{"balance_bias": true, "learning_rate": 0.00312, "batch_tokens": 65536, "max_steps": 4969}
Below are experts of layer 2 (counted from 0) of a mixture-of-experts language model. Rows are named router (the router's row for the expert), down (a neuron's output weights, with its number) and show model dimensions 0-255. Each number is 500 + 50 x the weight over its row's rms, rounded and kept within 0 to 999. Numbers have three digits each.
After each expert's rows: a language model's description of what the expert responds to; "comes before" lists some tokens at least twice as common just after its tokens as in all text. This comes from a sample of Wikipedia text that the model never trained on. Tokens count by the router's weight.

# expert 2
router:501438537501449476461577557351577443490488591436501459455530459420443474422498468433577489617519475493414557536574475463494510491515507466508506495557574498505398473528479458439485505490530435426604568581436480479606536477528542439494576445619556465521499496523543513534501532488559463521501480627533458529494394504452531450549414521417558462509551517394544461471611504605408545569595521476497522407467576525397545460467515400428499515469535569533525548453489456562540510493527498553449522462536484468545515516495558458422495448529517451520544458405530503476511594557507507581475460489553530477486475464503401599500615465442467486465486466460512529476464482547506468517503543473525483552484566481473581482460532473460471496586386453552518434448504502473435445479540524
down0:494452522457574508471502511526531443498500416558508464475531469450474467452514468492528493449540508468606500516412532467559534562535530483582445562489459465535442456522482513536558458422554526489539490606453566486534470503466499508489421505485525503507570427493581609462464502501607577525448467480574549474577485539415509503442553563529454647439549481524610467397518527504532585522378475559538521534488544533449495582489576624481561572469598524487429575424403490525577561375514501488434483473564489528526470501434495360585456455434499500516397520555505534405538572510492493442506461510456516467431449497520564491538481488455433501523514502469484479523444438526503506497455487470398453499621591488505506524521507463463436484450416585475474462507545460391472480467444545
It responds to: Suffixes and "on". Word-final suffixes like -ed, -ical, -ous, -able, plus " on" after verbs such as based, released, focused.
comes before: " the", " to", " by", " a", "ly", " his"

# expert 30
router:506481438445487576483524576486507533542386475551549394467572428468537503508561544382467500422529439565587504402480379501464470505449482559576522427483512588560511427580488501503524544604590499462482372431460561582568467550513475500549443500517531550440485487434500469445447463447552436466433444393507457437501467533519524490501561482520558488585505473435628480535496460436540423575506485508467501520540528469494503443406508487486469486585452492400540541446462513553484561526493601473513552446434512556523512536423484533455424490490524465430604469537463449474603503501530419446568570521495524560448483477511530498587600566505514576527494520537454546480574525483590508482436494515501495479535466568467514457434493492491461518506502562439579542600540517556494469479593540
down0:554459550531598431526485565537490487484543523405468502487573463511515526454455553460506483502520536524490569510432449532529497476521503509450575503549496508487525478458414502564439502491507452428490559692506628443488502493481437504488543486484527600490483498494531558536463507383550624488562505559525381543431505546494427460523550491439506527560476467527590464477495527506467565410439467417459440493511386561448519430452454575506612548460585444458514450500556499470500457420500493475503534491497431419600474523530471477520551539531506544471520406519397507490552528574521523449484518569513474492512446604516476543565533472335528419520531573409535471461558539461515429468585456567441396461527562438461523527507513403475532490537474502456550555498502504472443466529595505
It responds to: Verbs and linking prepositions. Common verbs and their complements such as tell, get, make, be, became, and prepositions from, with, since, before, until in narrative prose.
comes before: " the", " a", "s", "ing", " to", " by"

# expert 8
router:468608489499451512500467554563524441451531605577495535441571481509531575531457469514476587519444459492539578445492419445593500528500468476434555445519463557606468577490538574576469337412596465581410511405509498535538497523554509489489418468586507535525472513348453504498530468511516464516495550467567529528440505557634483483491498522530522481454406475500574526474598554583459491474465368482493498466505549488471513504455583569565539527528509561536489517565552542538504556532515507453474461473470520489473472550473474590532424418468500494523576436495494458548353458416515535493551570459454489544531530479506498595532468435507552539586513430406484529472490532536467507430441484522407507515613475506500452574464489539486583440451458496472526437546510464495493565510507474
down0:463459490491488521473621410457566561507415580444435514496463492538503474506558467520488533459565617484384472568586410557441576440469449582499453493483596485521461448444509550532446595599502505501396469450499536496432492522524475494459427630485440470516519484440499517469637445451448489498599509497496526482492475472375409429513434574465485472511457557474465442487504406413453548547486493560496458528464472447536517541512533438491557562489446507535519543443566428475520502519526510498462505492498421498639489550525450468486496589451576513442509448558534562526493602498470513462571415475586562492548461421468583579495494546419538422500506544514462526483479488492462538600532529499519491424558464461535495500557521486474436538535485519506421553433571613489492446479549533
It responds to: Function words as/with/was. Connective words and copulas such as " as", " with", " was", " been", commas and dashes, typically before articles or "well".
comes before: " a", " the", " an", " well", " part", " \""

# expert 47
router:538463398445544480545566515543550403442480469565510428516536486466501459457555564553400536463505513546520509407524599459461469569388502501519446433480487530458513391588532544520527537466540516575567360491400482573456461446371495534459570485558431453499505554427517488424525482528498484510416465621421541504469488507523520463453508448510481463535394569475619446483472488441566502444506583540494520533487549432500444537412495454506408501481428451578523487571514521533473532529549462427477454464527504511505521559498503606576485529445440489521522486467454564615477418555584440548580536511447477478530476474561521587533500516391422492500492493570519591521387419513543467487480445441525508516516587536535545497503560523509426435483535495559505515540502492482428513494560489
down1:518513475502613619440569537500583526483452493578484563499419451517502455483540517522426524510569463554519586535515570443390570497485500518537542425476468500476362538561369510567429443479515553498553381479457404529444494467496530587502537521578488585535589559507507485508546480501483408576486466430554493336507499457463468434435480478562557464437491520455573494571506512490472513551506535488463554445532543500451521421424481540487450623486458508482469533509512498498604470518399526472417482507434406479540539538420539492505495385497545496450522441440498558516513512488440533436456480482495543495572556519500511530486513542512515455608473501575390481484488475556495539476419450537561532577448463552462403435545477513572543454523556535514514503540529457492491493434405547
It responds to: Passive verbs, prepositions. Prepositions like in, during, between and past participles after was or is, such as born, located, opened, released, held.
comes before: " in", " the", " by", " on", " a", " to"

# expert 43
router:614540499505481482471523488555479574428468544557538512487458408481561539528512407525582586515537453482519427563464492455473452607530492547477544541512411480581512532509554404525561385452510412553405509475496454475517477540433447478484485391463569443461584558510508416514501437536558525422410548422506551527457474554553501493491509437518544570479460564500532464505588627569511467492539578513570511435478643505481550454435493566460520494518487472529520549456427461531455536418541544469499485420519485477526443520541424538597476497482537473449526508526445414520476453525483552473604460469496557501433461458514532492503522472465543558515587409451544550470512510587499533411562479532432492611568446532489493525429415522512540515467466429530572500559611518521599555450460479
down0:508491519564447424513469508544533505467431585489497507477471523529567526471633485445484396536474489527541525473395491567443473472489483450520462496636515473613606534526535542468597588504545527469502537390451464512483510550399430520420502507456498459500593539555595514484559526446395464549349520535447537434440496480500538500509479484520503516630489569474538473469502480470490506460481515477542532513508464477375482547557488538581492468512409538536490549531539514464556418494457479520539435491552474499525489457463495485554501553435477520432520411535486519497565439464526506462490445509487447516463466468487526385457582426419595620454407543504505458489554517579500519491475508515410477594553405548505508560468410468546501460474472477545466423624449456589535461482584504
It responds to: Copulas and conjunctions. "is", "was", "are", "were", "and", "or", "from", "been" linking clauses, especially "is" after an article's subject: "X is a village".
comes before: " a", " the", " an", " also", " not", " located"

# expert 48
router:455521513552429392526537502518503549502597424423517549436562453500520519535513455498384540485480522571535606524475473435534486499564448398420574421505439496445507566529539470537488319514528477514483521463551538531497456494455485459483584512545455588532469524572475413459507569535469576534418529410572506548500504486441582473432448525505565457512581526631413477460501523517471460466547530431546479512483563460395582499557399551496510553526570459419520462489533490517438544552449517429481481460484582556510461530487537532587440552500451543571505503469521409504389377459478422511633487492465471485524481508499569509468462532553433483499535465453427574457544515488543528440523482494462547629502458571479486536504515515535548508519565558463577446515559488512531445477521499
down0:529466528397482630498467472514466494498557524555446466531542526480483492394556462466528421566499499460490443452565572518512500463463577489469461489452490506540479395445477552458462490505532468482424530484525532491441589429569553458511490548547487461510482463521485452487573465509635461529522527384483476452450483455493455518468510537508443532516523416479562516566450455519454593434450526584498503431490557513521474469410474512435517397413503533574535476562451576489549627444607548443453520581447521462606505517495485558417581513534538438533527494520552522421525499494422464476545498507434397536437515545507386591484471603550457502540582548445532478534447498521512576550435435466552406536555504403552476500508579513520467586487523453568498454371491504508554542538422540
It responds to: Commas and conjunctions. Commas, especially in dates, places and appositives like Budapest, Hungary, plus and, but, while, though, although joining clauses.
comes before: " and", " the", " which", " but", " he", "000"

# expert 55
router:486531564427444505462521541522478464470485542537467537501559471532512572587544492478456523496458551436531432555428434473495491465456557510513479542480396483477581411514546479395498526531488470536420487453621439447373556525423473472495554501475460467521538607476527468464448508410525438486494407479484493526402496533579583453537446582504522516461506469518535550431533530477548415535436495551485533532516488466591565501449490434545461501543463586420505431526523507576476541599537509488409523588425456526506495535527504466432553408492451528514520456476479507431549467532444399579574502448474376548637468466573515530569549550514578482439448505545405473498484490480460543518540492509503538522552425472494482519398472494543523536465361471472624455471463460551516598562431513
down0:567481603514456558565514589479431485502512497488431570534535493481463456459493586479509496579537536601499533518538500513486491513503527469521560560552541500443474572539536447452515540405447478578442484487506535482464469540524420485583535537398452454418559485506517462434426483553445472437523527456454517538552477479482416520499548537470493453611511490479536479544464484475470523570532492466466467578448491500434586595462496461465422507408487508490496456420586472566557571548521529517578460642560421528492551563521531474480530616393481526568492566484523484519516500515459542458423388435562540543453519489344587429501472518442496450515518441435451441507450532485481465440516551417409611521417501559507465475426533529529403443506418555530446541534494560457543477550502400
It responds to: Institution nouns and prepositions. "for", "after", "during", and institution words like Department, government, Minister, School, Council, plus pieces such as Honor, Bir|ch, -ment.
comes before: " of", "s", "ed", " in", " for", "ing"

# expert 36
router:512405484392510532470525531551441456556467538453550548486453534493519534545435556518472404556599461548587548511391514497471454503460464500507510585498586514497571519453456523530487450434497578588486558521467481567544425402467468488545418461567509517523524544590388575528420510591475456507495556460433437466618585486462416509600452451539519505544519535518486580422566528566481492478463486462459449398537410485453505474547599444503572513504531531443530562617547509476440477587430513377537461530471515560512481547501497511484472426530550481463513437580574569520531556438505542533492541520487520489563475488387443443457475443511482503471490512403411546506564560551496499418545544567459495473433525447523470454480491628488542489512499459543480596482521537488450454484499547
down0:386558467509495491640518441514512503474479554505516555564559493453527386525489480432556520460406525581452425438520506530503520469469571510426439387542504490494452584495471480542390556503567447503566474472583525565500461437467483384557588502438535466489554547477500464498536556407583434438436517506488472418532382477499520472489483484468521449569498436515517484590540548502464470497535511495473585559533524447522498544452542539450444532546494453536511456473578484528533458555523610543554560485494518410481551409446510462521465469506495533506523501417492526479546471433649515538512578535382536490530401446549573433509481511505421520469492567556493387446489562466562489556407478511566506472419468526537552516548544472549472474523551558481514470580436546536384524549464555
It responds to: Digits in numbers. Individual digits and digit groups inside numbers in tables, scores, dates, money and measurements, like 45-0, 3.1, 1,546.
comes before: " |", ".", ")", "%", "–", ","

# expert 1
router:388461510573560445409445504518538506418531538502495419529503511589544543565540376435514431504497467530546495507538440622445589528504461579470470481518496466529445432572370518581518396533482538520476379474507458533473479493424561519540577466486560564534498401477508388492473483504487458456505546484507478401499488568564561595566454482567390535514587416489520485456482519538588536457492506458502484526449582483556489577464507606513487570469556443499448483473533516456505466556486450513547504418532546576489508530508501402465466427454428534457505543528528529527482553435566567478497473518555557421521519478602611517570403528548520476515503473504514489506433496463581515558533439493608545456499505531551460515492537531517537456408454491576374497521486442536537492557496471
down0:461388539515594528492619502526532550405429437529493478541543508540509441516499514493460535533529458485571526461601471512458463468471576480508501478522536530427467503485417503401617541625475504530482471441482574493518492566399434418446522486505502493452477487531537559497493478505520548460480538557528527560533541383568498454522494527518496456435425584558526551400550414461543497546441540489524394512536581458489491449440553556521499511492480408421385469438554565490462498563474504466444454502487478493465460478605467550546453511508451549504525486622465553413533500430545562558501591544457514547488481473576473492555532519436455577440481520360606438435475479469485611515455531564496535556441553600519474504541439464490488432512492441518506548474533393518414533549546501
It responds to: Due/according, family words. Sentence-opening "Due" and "According" before "to", plus "family/families", "age", and word pieces inside names (Swan|son, flu|oro).
comes before: " to", "s", "e", "'", "n", "t"

# expert 62
router:521548489398433484463518483564525535604432581528554530532499484551547461530534473430550553622409530548555523564472511451457568580458494497533513603465514465556396463466608470520550430551467516415419446488595472531526574523546477435511433455537537475524669435540533469466513412434477457490403497514547477462556466456551476584558510443549487441403575533504480521477470559432573516532509508470422496545478573484512479468472437416494549563550465516606481420470467517470510434539528498456481521475516461523560513480437551480497563415537486498396484489571515510459564551519493347467565484505549450442542502488437522544561554567528499512449428476498411600505520483541496457491503544533454522531404456437501561457469497483514472540544510573578540471505620495499466460509522556
down0:588476445553465579472504453474523498494415462413436526447433499459440534539553598583482521559608561481532405499511450522518537521478473481496509483537464420430565488461521560519538531481518498587532554525517454551500570521463541514446492541478497409487583479504527446494518458573557460516510529436490506413497506551468493451568602526398518558502533449416568562515446490470523500438556517458442483566448465484544525527507549448564589552515520439529462469447476471549600530510522484521602443537580405553479405564469437456501500484504442595540557555526449525465548544433458615446439488433506389523476485451485509477598511480487581541487502581528525400478577403491491447555550409500525496472493557486518535564419553476467537558518466479465417374385467503466454441432596475
It responds to: Abstract nouns after articles. Nouns and noun endings after the, a, his, such as -ation, -ity, land, development, evidence, years, between, after.
comes before: " of", ".", ",", " in", "s", " to"

# expert 23
router:450471457563480485552516438609511509557550477520500547398470545488567544498530424485499467412565455450480581510466529477490451485528526528501520501530582510560506540467489551489497513490503573568461524485480468556495501535511502404534441503437505395488590381531523637579499508427492500549471500506471440470498487562378519465563467531457530465603486479519619591497435431579518551518445486562547481494488444493526616564562505478438553503515530518497529473478531473450562479427451481426430400463514533614566550545565496478487479497472505396411399454426523455386529541466546536445424440461506458505546509399464503483510541426499565494417516472559438556433550455554489439467553535420476540502409611466517552531449587496485509482519467444587419526494514562435545547543525518
down0:521541536446518554486462587443421608544546571438553501388459594557443462507539531460521487483537575494520593416376485468502447457540565544490509486528468484465566453538485480441480408507402504548533495525406428482432495558497508533445534522520486554549527549493530475502367594525461402497592490524592406455604504595520427534566443488434400428510417538500428424492520550549444463490483495442506477547440486563567515468492507531456561563530452444485571510488490527500519546537481406451490389581550485539551543518537534451584532490468538580508529553495486485577476459514494539449451571494536576456439527479478489522471471476497418584457423512400488503492570470547463536450518423569453580504459534509493457569482518550488481548588514466518478450562460410535539519421462538
It responds to: Digits and no. Single digits in tables, scores and numbers, such as 2, 3, 7, plus the word no and short pieces like do, o.
comes before: " |", ".", "–", ",", ";", ")"